Below are experts of layer 4 (counted from 0) of a mixture-of-experts language model. Rows are named router (the router's row for the expert), gate (a neuron's input weights, with its number), up (a neuron's input weights, with its number) and show model dimensions 64-127. Each number is 128 + 32 x the weight over its row's rms, rounded and kept within 0 to 255. Numbers have three digits each.
After each expert's rows: "gets" lists some tokens that make up at least twice as much of what it gets as of all text. This comes from a sample of Wikipedia text that the model never trained on. Tokens count by the router's weight.

# expert 3
router:109117064152133104156117129090184142108166126107129148152141117121094053155066135110151108183061096160116144074104099076115151095086142086142134123132121103053130088123110158119096114105136125
gate0:103157108162128167153150169128156199053150146036120169121050181141121077176110156114127150081141112153165164105188151093108099125127155079149160128166131152215106075127160176114159155148132136
up0:134117163144096145111149171137107103163182164151145125055170144103139102162119143138167146137086185176155081127137231123144138122130061151082145125141075117132070090122151097213103066089145079
gate1:077117126133174059128140017138106100108144102146101151169148163156174080157103134086200115124145103148145120061076116106149155114187085125133139153126135210158110126164189156178095126119108110
up1:167089159126130058132122103174161067131100135151169119092136079131145120138118118160077140140132120122134135143168077134135113087094118162038115072154157112110092130059130117129104096158192128
gate2:113133141119148106165144172085177090170175118150157127177140133143094060149159119116185139201084127127124174147104141087129068083162094093123163123084102100059130148090124157139045109078073123
up2:088177154136157173135134165149152106160118144118147112147128123114094089116136140031140131123195108127132080100132116074120041180149168106090133097157136149106175135161171108072174135113166111
gets: " of", " in", " by", " In", "In", " for"

# expert 6
router:094036100180136075111077120114169202036133097140136139120104133152124112140107120098134124143081152167108111094120191088177172153111150095091110109169148130063120100086073124100094134122122074
gate0:165124122165100163189151134111115137072176076053073150110097152075159128242110103106110165171108123193110118128121151137118130133143107105118130106077145166186102151115088125119097133132164083
up0:111157149123164122152129124111095124085199139134153165127111115110194086138131116150141097089135169158137118118151174146090119157101109074120092116180118157167107051128105120191120165107131133
gate1:151130094128166112131144086138184124112105155102134129116124092136103133070145120110080070110111091056110122142120149129126164155139112129120122104127086165114131092100165128116154151112098145
up1:124092176103113140099087163138113133175119144174158096184201166176148120196100117155179081134135120135129161103182129128143107046088134147112130115191158199138089145117129162131123093116170112
gate2:151102158239111070130213123102153146109201134061140177130147100160192087165068105165098121146093162138147147147133133081107171109142111083152096100139107112096125111118161170138114089124119144
up2:111182154098150149099138118109146098132025167129240159158105075128092146104116130126140131127163163121145056138097135151066106215130177081118156131143212107133137139147171096127156171092117143
gets: ":", " |", "|", "-", " including", "="

# expert 48
router:088108080194168100120113144094168125112116116098170184113128114095127109167051100059195128128076133162124119083115169085145233119078121150093078137162108116112102059096084135107089107076093146
gate0:110105111153094177100071164077115148146148070118107136114086124098123080189095108112146105095197143140145134132175107103117202080159142152107167149122100169174132148177094143142079083067154156
up0:171141179146140128153121135099124134114166173156113176113137182096124079146156100101147149113145144089124146138081123108149093160094071099124095146164080097148074051114181196152121150117167150
gate1:127115137127110123151131125176158104083068097158142159142153144134173123088100156085157055128156098141148106128154135081195163103139105096201091131123153091126131080154167137167125075084060131
up1:136091095085089114095117148093147149153121126134152130093149180064123155172186119170149084135139181108108138122112087155147089083141135147084094040118195173234080145097173096081168134158165074
gate2:088152115155169125128200126100149109162145152154139144205142171093102107108147139137172122143097161117116137116161159130178118091100101133065111167129085131115138052069165170170057087104099073
up2:072183174088147185128126123126188124126109132142141091123125138133087101149129128133097091137176119142095127187125137077099096155155162126116068106118120151100119140111204129045162136087146098
gets: " in", " the", " on", " In", "In", " of"

# expert 56
router:100090099154131150103127181095140218081098130109181123101093171129089155164076111125135123185061147136141095130146150111158146084143118094101114055156137094087147130085117136127121120148113086
gate0:160167126139101163104152135150086182093134095120098198126089144146082042166108160036121134154185090108139125165139148122107137101132137099147099133148144153199136107161081156115124160082116103
up0:125184148078104150163190138104132140104125146144178131104139133113132105153125159137160091142097116142160101200088135092160089182139087142124147119112065160167066066119128144169143146130116133
gate1:134098127149114127132123106113167098133066112105126108100133141118147174103119165035093146201101160156101093137208095090138144104119138150161128066104122121179134111165135131131112121082128161
up1:095156149096167061156148146148067084165099115134120148161143184098123087159097155149116083164121143136117141153123113153119061134146130153108109134176152167156070131083170067136126117133156094
gate2:084094057174123085141165090118161130126198104108139187097132193119129047160092160101165115177098128143142097156124164056155190143177088122160072107105170129112146123126175152166119093127131142
up2:127176131102189176128102073141149097153062152141158138132155116140097112147115109115118129101159093166101137104078121121080116133150105192103152089130188149121143184127164099073121097125161175
gets: "-", "==", "|", ":", "=", " by"

# expert 55
router:104111095151174091175105147099115155094109131191119167080115095154077084137106140119152117160112140114129127099148187089153223072087120114074146096177159129115126097069129133082086108126098122
gate0:124120154079166173100122108091152137104154092133141163081122135118175042169116124098142161148146140156169138112191110144073105151130113098074130100133105101149087077116087160144061121072167101
up0:111139150140073090152186168049110133161112165140195189090138186152129118220128164192168107164133145130123079148068110103151087149152097147167093161116115135176083087111154105156121161094155092
gate1:162150163121163075135146087179093181092107101178101108120187098188160141130079143091155077091113170114081136058156098117124109129155109114112170150067079103147107134165139149158095112093150135
up1:155131152097174109140101081152148134177097129136142111108125132138150112176115156146124081168109176154125128154149125108126119058132112155119073130098147173135103173076190138148122086070130098
gate2:083169088196053140095192141169113141191142094157169132121167208109125158118165119166170140154092164159162134137129179088057187162151108119171121059108106132082109160117172122177071084091102164
up2:077205155093110136163090121115151165152083121050146152127101123100115080128119163102142073129143154136088092144089138121100090165113173161093159091084205082121150180111129162101141144077120130
gets: "-", "ed", " known", " name", " called", " used"

# expert 30
router:110136116140149145140112154139141148131111086113177128107083180098124153178137104103160146165111185130097119111125156045187168097102133127074136109153150091123150105103106156111117095100118094
gate0:107184132136121140137119111125169162120129163112170117100105182078161096139130144049112159087123155144156138143168128155074103109138116107181153156096130179192140107099112185097087132091118117
up0:156120133128104160157204121083077201129171127106099111098141152129079133217094133138171118142138156126148113152123159132119090197123090111148158146158106152142046161134149145125132124114139117
gate1:052097131147140097198168127124116088134140113069112151104149131123151126109162123106156095128120164107160155087191125120127118103100144075174157096114179104126096125114152137161144096082138151
up1:117068150118147053170142164087157072154134184108153045158099159149153101162129159112135095174090177121144083133211140140151079090077121080137087121154180114116186128105113087117094152099154159
gate2:055143105121148076173121146138155145133159077082132166093096145060125113143089128124122109153141132126136136175129173103119185109123111092122136080107055124111129141123135149085141060085113090
up2:069143180075156109189090141104164099142069089078191179130135173035111098178100121077079098123165131132097146191126182104151111166100149138104158113107167101125127144103185128112169099096155119
gets: "\n", "==", ".", " ==", ";", "==="

# expert 12
router:152118103140133108132074115134173121103101063106222104161102148117154095174078069069102098160100176178116129127117158116127133062106080122111141128167120074068127106106135128114093122114074039
gate0:105198108152114155173172143162107117083149126162084102147086177105129071158117132116123133150141165140175135094196123111148151185092128095157148170110114173113195077135112164120126132089149119
up0:147118156114075131150120099058144138130158127079157096079166130116096111173102090157121158146117086117124127188139161124121127109155080154101121155103106110132066103093128083155157140099144035
gate1:150101113063090102135166130092115093122129108189147083153137144122170153097077094101127132130149171153103148115163150119068108104213112131180173109135119126096049121156144121130145096139083072
up1:107079117119183077115124167125100092146111086159130092122174085122096147176128108105150139159129133128107117126140177129055064139137085120099050093164088146152103098057161094065149110127099101
gate2:083185092176098118124099147112168107125153151121192171161120212142140171114126126131182055194164152083160115111192128067117132088131142133112115109089091118081108117145189117171132133092141176
up2:132142130111145125142113116169124149157113122174130078142118081130116152136091195160131166070126111144112098125072148113089134194189148155083148182106181172117178116127125164070172110106114121
gets: "\n", ".", " and", " \"", " but", " It"

# expert 32
router:100032126147123101127081101112149172077138112125176140134128149145125120143115098086144120155117154172119120112134209106167169113107110068114134136145131107094169136128063162093132158144129066
gate0:111143090156106150114137085127144124099112154115112154154107145152117077112124162110093146145127170187187164165163132146111129127088133103175113140098120163145161101174104113047144152129232085
up0:131151174130093117159167114110162152174151145105114184120130113092156152203161129163169168120134127099101159155119129115128112154162093145114126127132087165135053125116098178151128165088082088
gate1:135130033101152066162167080107118128162083122078159122105182139153130121114144171049156117191168133107130103148141121159200204151152129114122106164098091170134121121154167118138139077067146146
up1:088144183127170066148075105160178123114139155142113138145140158097107156196128127145122066127097129130107116112107125140137094075087127174097129064235144126144100087050108091147116130105164111
gate2:112087103160135062128160104140149082122174095094147205129150138105104087179087109058226137150137139146117133112125173109144171109105140097105133095107091108155153104139148122171121101121108138
up2:102090084121131137113122171106120117157039130126159167137091148066153153155144145131110086133155109146134119151115144121046096198137108108075166137140187160130157139136163144084124154168143127
gets: ",", ":", " and", ".", " but", "|"

# expert 63
router:113109102179156091106054149120161174098109127113147173108084133140136106178123146120153142152110156123097064127093203119135151067120112109050103106157128095092159108099094131098104152117100091
gate0:122160103141161073122205116171160137091121182131080127116081161114103103183164133120189167131113095179163173169160174093126143101143120135157079205113081130126098137112084069125085159101156076
up0:164125160157109156145148131089078174123176144123146153144140152102149089192136144090154106167138156095196167172097124129160166121098126110129149091118114150142083136107098151184095142115103121
gate1:211121108060146073187185070098163044109124111082102144122163144147127161119117108071174134103127094153105114113174127126142103091218057088130139162122138177128122111148177123136157086055103080
up1:129160111127142087136068109102192056160109127116183123098069114115156133110046140136177071110130131113107149093108134084122134094087119124137154129116157179142082135116132104078068108005150052
gate2:083153139169171125177177089111138063090131070115158139110112083158144076177153194146151103172135147146076120160139156106136130127179133177101104124142114073067098104112163111148074079160089144
up2:134188157130213115108163120122153095115065102133173133171107157139109100129145207137126143152174123137137101128175154083130126164154161150104144114185208097122115118125199150110128103129183169
gets: ",", ")", "),", ";", "\",", "\""

# expert 17
router:112130109130175121131168133158152123108084116140124117084110132097125108163101127061181063145110120136144128156110103110112174126082113074067142152170123074140150104086125147123082109101098116
gate0:111117114165110127094118135117139088123129178134052138102076183117112062176122134130129118142184097154197212154153134137145133100097169095136171133166128142181084100172116168184126112096150082
up0:130163178160113145132159130097093116155173190157166119113124167135129106156214137155195173137177124077177133136131113084135109131148116122077179107189105162147060116140095168202107143114182086
gate1:149133154144182059067125070130104097114069152180095116063163133110169116158126157108123138202159118120076128097200129156143138156183124124099125115133145162102131081096160156148105074070117136
up1:131106116075117037153123155112163102173135086082177131144124134118088157117138131146114099096115127117114077147141114151168143083090136171091138150150176099161075155120153112073116150155190136
gate2:106127097176190118096165104155062140170103101176109155121144122196108128154141130157206104148134065111127095163132121112090123111110145097130110078120088139114151146074123092171088106120088117
up2:073177137080155139095118104144123138124078175167152143127089134113140103132142126140147085129201119105158091152124139103116044141102191129096085140140136148093142160155156146062178136079161144
gets: " with", " to", " that", " which", " by", " after"

# expert 24
router:104045077163195130122095141102181147092132103107164139094083170143101137190068117128121124190090146152103088129033161135189180078113132103083096094145111107101158075100061148083091126142113110
gate0:155137147133118097097175120103121139121139109048097152126106173116104085164125129106153150150133106091142146164192134128085109100118088088185161106122179188159091098159096164120117145103192119
up0:158164204170105104174195118071158123115125124136122103136165169097063124186160146166167112193098128115136144154135128073151117169168111135108113130141090134136079098105108140203114108101175124
gate1:154141065185113031092163071104095149075103125121101146161177103145143144118111116102165112128122080102040116090108101137201177118112136127188159110163146117123065098143115094144118070133142148
up1:115087213127133097164100175122169078154122123125162125106108133126121158165065157108155126145098153140150130145147154104108078069135102140099101092140151148145144189084181137110092085087135114
gate2:113128101120110120093176106104179122092111107128112150110158125146132108186147080089145079177149083117101096187159120121114129118098097083126151109117146088103123157137144156117102157127084117
up2:108176122152137150120152152101172148135040147135151141137112184085171126125158186142102104117146083161198160116138154090150132194181129168113173136068190145151141169164193123089147103078100118
gets: ",", ".", "),", " that", "\",", ")"

# expert 39
router:126124081154144105097062156129173128070131137081133130112115128155125083196064072098165138112067131155083080172125175118149168061122087102081103137176147109096128121059117115117092126123106121
gate0:124185124106082158128173121179143145110170124123117100087038125137121058213113131054154135146148166159172209136147106127115109156141088062141123107092164162164132135154085168108114137105154107
up0:113157133163101121158180118153120131141218122106152105112092189132106100196130169126175149107082169121219168146156175074124056157137038083106090130135072153138123151139109165198134140099146132
gate1:096142086054139143145167089138172176183149113131093109132122177127141060092151146049157098204119098093089140092149087133160173100164136086153155134089187128130090137166206111111113144108115078
up1:107121148104093126093136116161173132170186098161123143134119142106089106183064159128149131174181075109119110137170106175119112046084145141110098090113173157157103142108172126044097109108142096
gate2:090127057181127115125178144131080124120185122049150136208128157136176075153134146157150134187170146183096057161076112092122139137143094106141094134137123125083135116132176120142048097118085130
up2:069158116118194170133122147133139097197080168173141115091179115125104128168120192118103083109143138094156099136132111082128165163114167143125131118114172089129170133143157129153175113077189149
gets: "\n", "==", "\"", "-", ".", "==="

# expert 35
router:083073107144140095142103188087137123127091101112196123114132098083107097163085154113161119173090135156090106089130178053148181090092128118125157137173137096122187100117137145112077101111115123
gate0:104126092165118120078147199123132167143093111092085106113078144087127079187103106087157121134116097124170196122188146182096115152085128138076161121106125131196147125138130191129115125095094091
up0:119136130172121097149186147075092136187184102138088134130144150120136103124074081174184135131148139137135119092132152101151109126122070128149209162194123134145060102117130145176135138111126147
gate1:119117087103137119112149066089123121111111089121130116111138126136135161089136167105118111151095177116118123097110168124097109123147163129170160123134127123111125137155158169202132116089106161
up1:146090132134099068126075120160161098139106117162151126152124178161161138188093068120116127114090152124153086132174102135182082112129069134069081085119123136143097159090153113096109119129171132
gate2:123104137113164183176131124110141132151095127135142143103103106094127146127096146137150103161130139115119121116140151123102120145159077114126166146093139091043175100123130158174011095099123125
up2:113135151081203171119124179114204144145079150137185124138102117101093098104136158128076126139189133085119128090176173109101115166128186132097108133137193128103144156125202156101143121100125121
gets: " in", " to", " of", " with", " by", " from"